From a checkpoint of a small mixture-of-experts model trained on Wikipedia.
Size: 12 layers, width 384, vocabulary 8192, 59M parameters.
Training: a variant of SOAP for the experts, 515M tokens, 7865 steps.
Below are experts of layer 6 (counted from 0) of a mixture-of-experts language model. Rows are named router (the router's row for the expert) and show model dimensions 256-319. Each number is 128 + 32 x the weight over its row's rms, rounded and kept within 0 to 255. Numbers have three digits each.
After each expert's rows: "mostly gets" lists some tokens that are sent to it at least half of the time. This comes from a sample of Wikipedia text that the model never trained on.

# expert 6
router:088095118120142102090139108117098164096089138155115179065075148132120082126174164113069180093169109128140129123094201153122141093150073114190112137137136058129116160130165137107160169147152097
mostly gets: " football", " club", " team", " league", " JPL", " Apps"

# expert 63
router:071133128078123161116142102071122107112080116065138113156091115108133096124092156095158147159116097173167160089146101119078118115174140121166076146119104087115048100181136150164104181098107188
mostly gets: " species", " genus", " Species", " Animalia", " Binomial", " gene"

# expert 21
router:141059102100080068121141139107062094133088098156124125126156142127098115098082150169119144110111110108156141094104112142142098182134151105139064094125110119119143139172121100090150108077086106
mostly gets: " released", " began", " held", " announced", " established", " moved"

# expert 8
router:113107128130115141060123090139093159117097040101126189101142062173122109123152098152112137182088186109097112086098154117114074127131103165107126114051122148145113130130132053085130200181079077
mostly gets: "al", "based", "inary", " medalist", " same", "ical"

# expert 0
router:105101109088079110122120135121117084082130133075150162097157136133156134123150187182110163103082093118125175134127189149106114131168087136144049090071144064118123155133120144117087167108112051
mostly gets: " known", " called", " used", " including", " built", " found"

# expert 32
router:129115108113165043104074132094088145064095085164117177105100122204144065132106163129142100141149201125133153126083126131139152114158113113160121145098088100117111154125096092179142175142092138
mostly gets: "weight", "year", "style", "wood", " Kong", "craft"

# expert 13
router:096095141150118084061085155085070100142128126142155134126143189231110133114087117089085143099109128164110115116110104165128025093176082182154093073136068083173137136099136093167114135154057105
mostly gets: " you", "thing", " very", " our", " never", " You"

# expert 23
router:106097106129117147107136116101118114065079118176164162113106112129145173142162074187171167146099142156123146123138184068145153168092047183099154124094089026071103126108149116114116147120182134
mostly gets: " •", "′", " Genre", " Phylum", " Coordinates", " Clade"

# expert 16
router:109082171086154125057078080111137129142087171077095144097152130150102158090142130127101129048092117132172119095133199108153093110125137207145066097147101128179121128183136138125122118115095142
mostly gets: " mm", " cm", " kg", "500", "UN", " In"

# expert 50
router:131133060127133131077093075072150136103071127119133154098130098139140091138199138177090069065074162118096223150101156132096136121109133130119084074100140123121139164142115093126137147074154116
mostly gets: " Representatives", " Royal", "mont", "mann", "wich", "ford"

# expert 42
router:108072098141142098061073106093112127146093160179144166111074125139105138134149186116081140076132107159142139093092157074129100136143045110132113149108089085114127179063160132072121150117094068
mostly gets: " medal", " Championship", " round", " championship", " league", " competition"

# expert 45
router:079098112117130114093137106127091143142063110130117127148073096107135132153072136128117156141108125118102124096108140131140108109157113096101134090144078096127100132100165110089171156130114075
mostly gets: "erve", "La", "olution", "orp", "spec", "emble"

# expert 35
router:057129132137123109126070091089114044136138108122129095111119144124160138109173137158077122118073124129120142189127162099151126108167111178152095081126103124112131100103152130160138132141104093
mostly gets: " been", " are", " is", " was", " be", " were"

# expert 2
router:142107116100094098086075147048141057133098096071139145200104117125088106144095090125126138100119161175088174129127155150063063108099141153155136099144079125149075109148163109109114133145138138
mostly gets: " way", " matter", " daughter", " water", " light", " father"

# expert 43
router:125104138115108140111119129108072137122100112141155173084128129144135072123164062123142119077135111085171092129037152154158104167172066128141146086100126121175115117095156108084100206121118114
mostly gets: " years", " life", "ical", " century", " social", "Personal"

# expert 58
router:149049084104120086131091128141070099106085095116108171117101169133130149108148132090049190162153061127189156121087152080099147127120111144171109111060084125180116114149125142085157093145149096
mostly gets: ".", " .", " Location", "#", " Candidate", " 120"

# expert 51
router:158062104122105149063094122124140126125148161121178085127120094114108115112179154137100148146103079123121165128101157136127123108153130169124075123108135107113113082166138173119101103141121145
mostly gets: "\n\n", "\n", "uy", "RT", "List", " Mc"

# expert 15
router:141100090115112083137179124097105114108081090047193170127086126137075156098173114142115111108152115134190149142091203151132069166128091177155175090097127090163108177111114098142136153130166128
mostly gets: " Russian", " Iraq", " Arab", " Soviet", " government", " Communist"

# expert 28
router:092116126124099093083083053120174124131047182071165157079137050101118136134108136091158115100098141169101169139144155152093170095149119116112128098151107104110118149145110151105144155099111137
mostly gets: "ept", "fect", "erv", "erve", "orp", "rib"

# expert 61
router:108088087107109066126088122058076124119085145118120157092146103120116143113113177042083110088107088142154109085066175170145111129128127139139109123136118115149093129083107155067107121139115097
mostly gets: " ±", "%", "000", " million", " −", " GS"

# expert 3
router:109074075101069122103124083106121102091123142129155187095096073153081083090136140135113122086123112117147125093058163142092071110130089177133116067086136086162160178142112187071081142097142083
mostly gets: " of", " by", " from", " for", " with", " on"

# expert 25
router:137139106136091119145172111091116147090117152140136139143097122122113111080138123132130150138124185165186141123080084081108150148137123137093057171075151077072171116190145148139131179129141161
mostly gets: " Phylum", " ·", " LINEAR", " Socorro", " consists", " Loss"

# expert 38
router:138121117089156145114096141110119160144088090189060153159135138193132100138132176102056096120102106156092137168059147194164118144111101147158152087038126104142117172163145106180084144171104123
mostly gets: " York", " Zealand", "olis", " Carolina", "gers", "sburg"

# expert 27
router:103132055109153138103102144076101089064132138110118095151115124216098140114119104134129133101170163111142126149102132101147102153186129135127141101130161116137106142192159125132159108126047141
mostly gets: "ci", " ph", " imp", "op", " ap", "Pe"

# expert 31
router:098131137138113068108142113062110078114077109153214091132164145125162059114134097142155113145075122115094115113110165113111100153163124161142145108097079152061136186114109131178130138115154082
mostly gets: " Bh", " India", " village", " Pakistan", " Sri", " Dh"

# expert 20
router:094097120083167079100105115116081129152123114168123095123064171159115119125116131135123130165075100143093131131100136123119118122137109152146131103109137149090103191168148131120115142125141106
mostly gets: " York", " Iraq", " Jeff", " Joseph", " Afghanistan", " Kh"

# expert 1
router:140112125145136121125093129139154109113101111159090125152148158171062067083194086136150156150088094115239113148067127083142088148136137172159128105070095124132135118171153049129111185173099126
mostly gets: "|", " LINEAR", " Am", " pm", " young", " whole"

# expert 41
router:122090130146095059132126119111132112078129109091125134122081138159085155102105114142116083110121132167054137108123128161127088100141125137118131132099091065125063089138124115101060189117108088
mostly gets: " same", " brother", " wife", " own", " father", " latter"

# expert 34
router:131106096111168152108123123136135096190108102169121118160144177138140079156135137141109100139066125154131125126071157132140076122090112180155162075044070145094130146161165094168096113188144141
mostly gets: " Bh", " Jeff", "q", " Kaz", "kh", "kar"

# expert 4
router:092135097108135124122140095133161109154041135118162095094148096125103150149114103087141147073147146162100187124126109093149124128149109126116042082098099077118151111129086133107174177181158167
mostly gets: "ici", "ript", "cess", "duct", "roll", " gener"

# expert 11
router:078072067117135086059133122129154137115118170116115099097149121133064146098117122133140103090139085155137114139087142077110083137121113122085146093136127072168109152141200145070137137122132127
mostly gets: " Zealand", " York", "irc", "arma", "UT", "FC"

# expert 36
router:134131102149140104089148111069091146103088058144129185101146102133101059095146136117080086139109155118165120161058178164114120117188097063121169147098110095092101156138116181140108203150100117
mostly gets: " Angeles", " Sydney", " Township", " Elementary", " City", " County"

# expert 59
router:126144097088121129126087129108161082104121140069122146190111148126124098075159064148149144101055124104153180141069139143137094133177147125155114120056152115139097151152118142127067146132120129
mostly gets: " et", "’", "sis", " de", "'", " Greek"

# expert 56
router:114103133118069112112072134110144110116084108113085183152115144159032137088066169156122145123080086168146186096102176087096143116110076122111106030070124110149147130171130151095154104121124109
mostly gets: ".", ":", " -", " –", " .", "!"

# expert 60
router:131100136135095102146107134105131125112083111154152133104156143188122132137146144103143175091153084129190146047134157146111133187148098119152115135143103132101118110148113133093138132109087116
mostly gets: " Highway", " station", " railway", " Authority", " town", " Elevation"

# expert 7
router:106120113080148069087101156157113121117162087093190132085130069140133129150163188171148113111095158181112158082104157126113096192152082155112149053095121104123119202161126133134160142117087140
mostly gets: "ician", "ists", "John", "craft", " Lin", "writer"

# expert 19
router:064013094110110102064139157103083128121089110141131111116169140109081112106164151133069136126096131135152107096097157180088097105129073162093140119133106068160092145091146146144114136122122133
mostly gets: " 18", " 10", " 0", " 9", " 6", " 20"

# expert 55
router:139112098101084139144128150093091123138117128119173101120143112139115092113124168138088161115092100119162187196129160177143134140180104119140054111103109089089096123173144124131128125086138143
mostly gets: " him", " up", " them", " used", " served", " moved"

# expert 54
router:114127082084115140095120086112104097113096117115101166147157140088129149084118134103119087086123102164083110116134163222134127146138082132145066130070099092089162108149166111157104128209133142
mostly gets: " father", "asure", " husband", "mm", "und", "uman"

# expert 24
router:077089096116158116046113074113111157153155157098176120110125097121100110169191126123165113141068118134080198148112145098079095091115138139094127066078133149102100139129105117125160116049083107
mostly gets: "ás", " Tim", "ó", "UN", "ö", " Steve"

# expert 9
router:150111125081077135125068150098121078100111079102149138154103087182105104080094173119073147114126123140162139116092154114178111101147085149128146068135119082165148103139152096118153101169142104
mostly gets: " where", " but", " because", " However", " when", " while"

# expert 62
router:126116090078152108097162101119111108089126145169161146128159165131150071134125143108109112120110072116072163134113173128124131197188094106136133101087130072058106150154109151221152191186128153
mostly gets: "ter", "craft", "maker", "raph", " Nin", " Ship"

# expert 39
router:100120137120189126162091089093091133092088175084136117078136124187103138101129135140113182086092114176121111165101116114143078139139122130122152068144069113150135115130080119106074135139129105
mostly gets: " who", " which", " not", " would", " where", " can"

# expert 40
router:119093123152146133119133159165128131110125106136116092170150133181161106163118171120134153137085101141135138119080187148165150098192106124131068111140106081142156096164161185106123119175070105
mostly gets: "=", " =", "\n\n", "The", " Website", "<"

# expert 44
router:103145100179167138138158067108145118135145142151123104119110171144115146063081086124103087098110095139105145154116158090143128142131124071198075094002132138140151115146131140105150178185103142
mostly gets: " Angeles", "ade", " Francisco", "ç", "de", "asure"

# expert 12
router:120123107122140165126084098096126041113129046121133132153180081115104088101084134166087074119093102133062141157071143112124164155141104148228127105130123118116111095090132156172115138164131094
mostly gets: " father", " His", " cho", " singer", " Lil", " wrote"

# expert 17
router:082106079111166136061139090084102107158083149113178129152125073165139089118145103188096082099095135112147160123097159117117151170188117054093125058034125097155100180149126110111170150157114135
mostly gets: "ular", "erve", "agu", "ici", "ript", "oci"

# expert 14
router:109112126112088103119130141126095144139088111136121154116138110155116113074155176136065110125117073127167184136114154079080139110183121096129102068079102119157133131126167141061124095172152083
mostly gets: "a", " I", " II", " A", " Anna", " BC"

# expert 48
router:103086110142095107133114110130053114117100155126119115120119143181129121133163157109131153130122124178124134072127138133123116213109127103107063106132124096082114088145156182101125175124065101
mostly gets: " JPL", " Votes", " ±", " ·", " Candidate", " Conservative"

# expert 26
router:139114105107150103094115153073096161134083066127102096140062167175154059123125146136094104097141133174095153139076175154133180150137101105115090114093132128091120163086137038168081133166072114
mostly gets: "craft", "burg", "shire", "stone", "akh", "ault"

# expert 47
router:078046116159159097078114112098102137152117131174111186105073098152071095133159140126099110083112102163171159124093135081106063114124106108119084157146120114132118133087179185078076135122106118
mostly gets: " Apps", " ITA", " ENG", " SWE", " ESP", " DF"

# expert 37
router:103112101117127124131097107091140110110116140105135139133109180121120087068114110126125139140133068154173121106117199059178099150177093109163099115133121107155121160162142103119143120055117051
mostly gets: " |", " May", " April", " September", " July", " March"

# expert 49
router:137101101095055129105082132124113040083098101113182098091119143146138083127099149159095083070150116098137119114091153139166080137125120156193097103102157074119130084125131099144095116112150088
mostly gets: ",", " and", " or", " but", " &", " And"

# expert 57
router:114127119097099146112138117092123103120121139108161123126072100177146138153158090165143171153117106155159134093132179082122150082101075174126130126132118056070114127140141111107102128154167158
mostly gets: "\n", "\n\n", "\n ", " Succeeded", " Preceded", "\n     "

# expert 29
router:121136086095140079117127075112138144095107131078162094110127109096069128107093116150142099131064114146180137153073159113055084143149097086153124126100117080141135172130180132108132179096124141
mostly gets: " California", " Republic", " Japan", " Army", " Chinese", " Congress"

# expert 33
router:106135151122098060128137081122071119072126107089194181082150157140112076108128096083135133091097153140116143133119111173095113084174104135175098127088086108122147137195160104163135129114160144
mostly gets: "th", "Th", " 20th", " 19th", " st", " th"

# expert 18
router:113107066143126132051177071087086107144097097148127112103163160136106127099130153126092115086105107118131153161128126142092046127133136150203071048076133110141157122169135099100096126149121142
mostly gets: "r", "ar", "l", "zen", " Jane", "ner"

# expert 52
router:109131105115157099133127128129141121088124145147149152160081168105119129111119130098130140129130055138135118078117172089167156169218089141162099125128109123155110182152120115129120111122077062
mostly gets: " |", "|", ";", "\n     "

# expert 22
router:069061114111103119094102113131064096128076155131119163068153110180095110109116122118118141087145094116097119081077135163134118104152086150114108076068069100104115148110139105166078128129112094
mostly gets: " kg", " lb", " century", " metres", " mm", " pm"

# expert 10
router:132135099119185107073111111139120144104120176136167115065116187200105064104197127163090136121118125101108195147117116121128162087151111103133117126114112096128103127105115166164129114081102089
mostly gets: "oom", "ional", "amo", "boy", "о", "mo"

# expert 46
router:114113120138117134118099091178124116055126169214145112094082113186169160157148104121166128098107141151145149121119121073128136166136090153138089161145122063127158093107166142108101184156139124
mostly gets: " Succeeded", " JPL", " Preceded", " Genus", " Website", " Coordinates"

# expert 5
router:099057128121149112136056162108097111132110187115174115097122082181076067154165111179157168062087111132194109125116135128113104129136099167110139098112121116127179145087114091092098119130083152
mostly gets: " to", " would", " will", " To", " about", "To"

# expert 53
router:103123136082095150086106067085125115141066082154132140082179150150086176098119084111071138056131182126110110148137141122185091161109150124140096156071078125161130081157146140161149159177107125
mostly gets: "itor", "ift", "fect", "ited", "ctor", "art"

# expert 30
router:103100123113157116106103116063094112182132100177183126133103070121079044142118137148120083131114108171106171155070138121084128122133142085123111098065105095096133142101129135128102108095113131
mostly gets: " least", " Representatives", "<", " well", " addition", " America"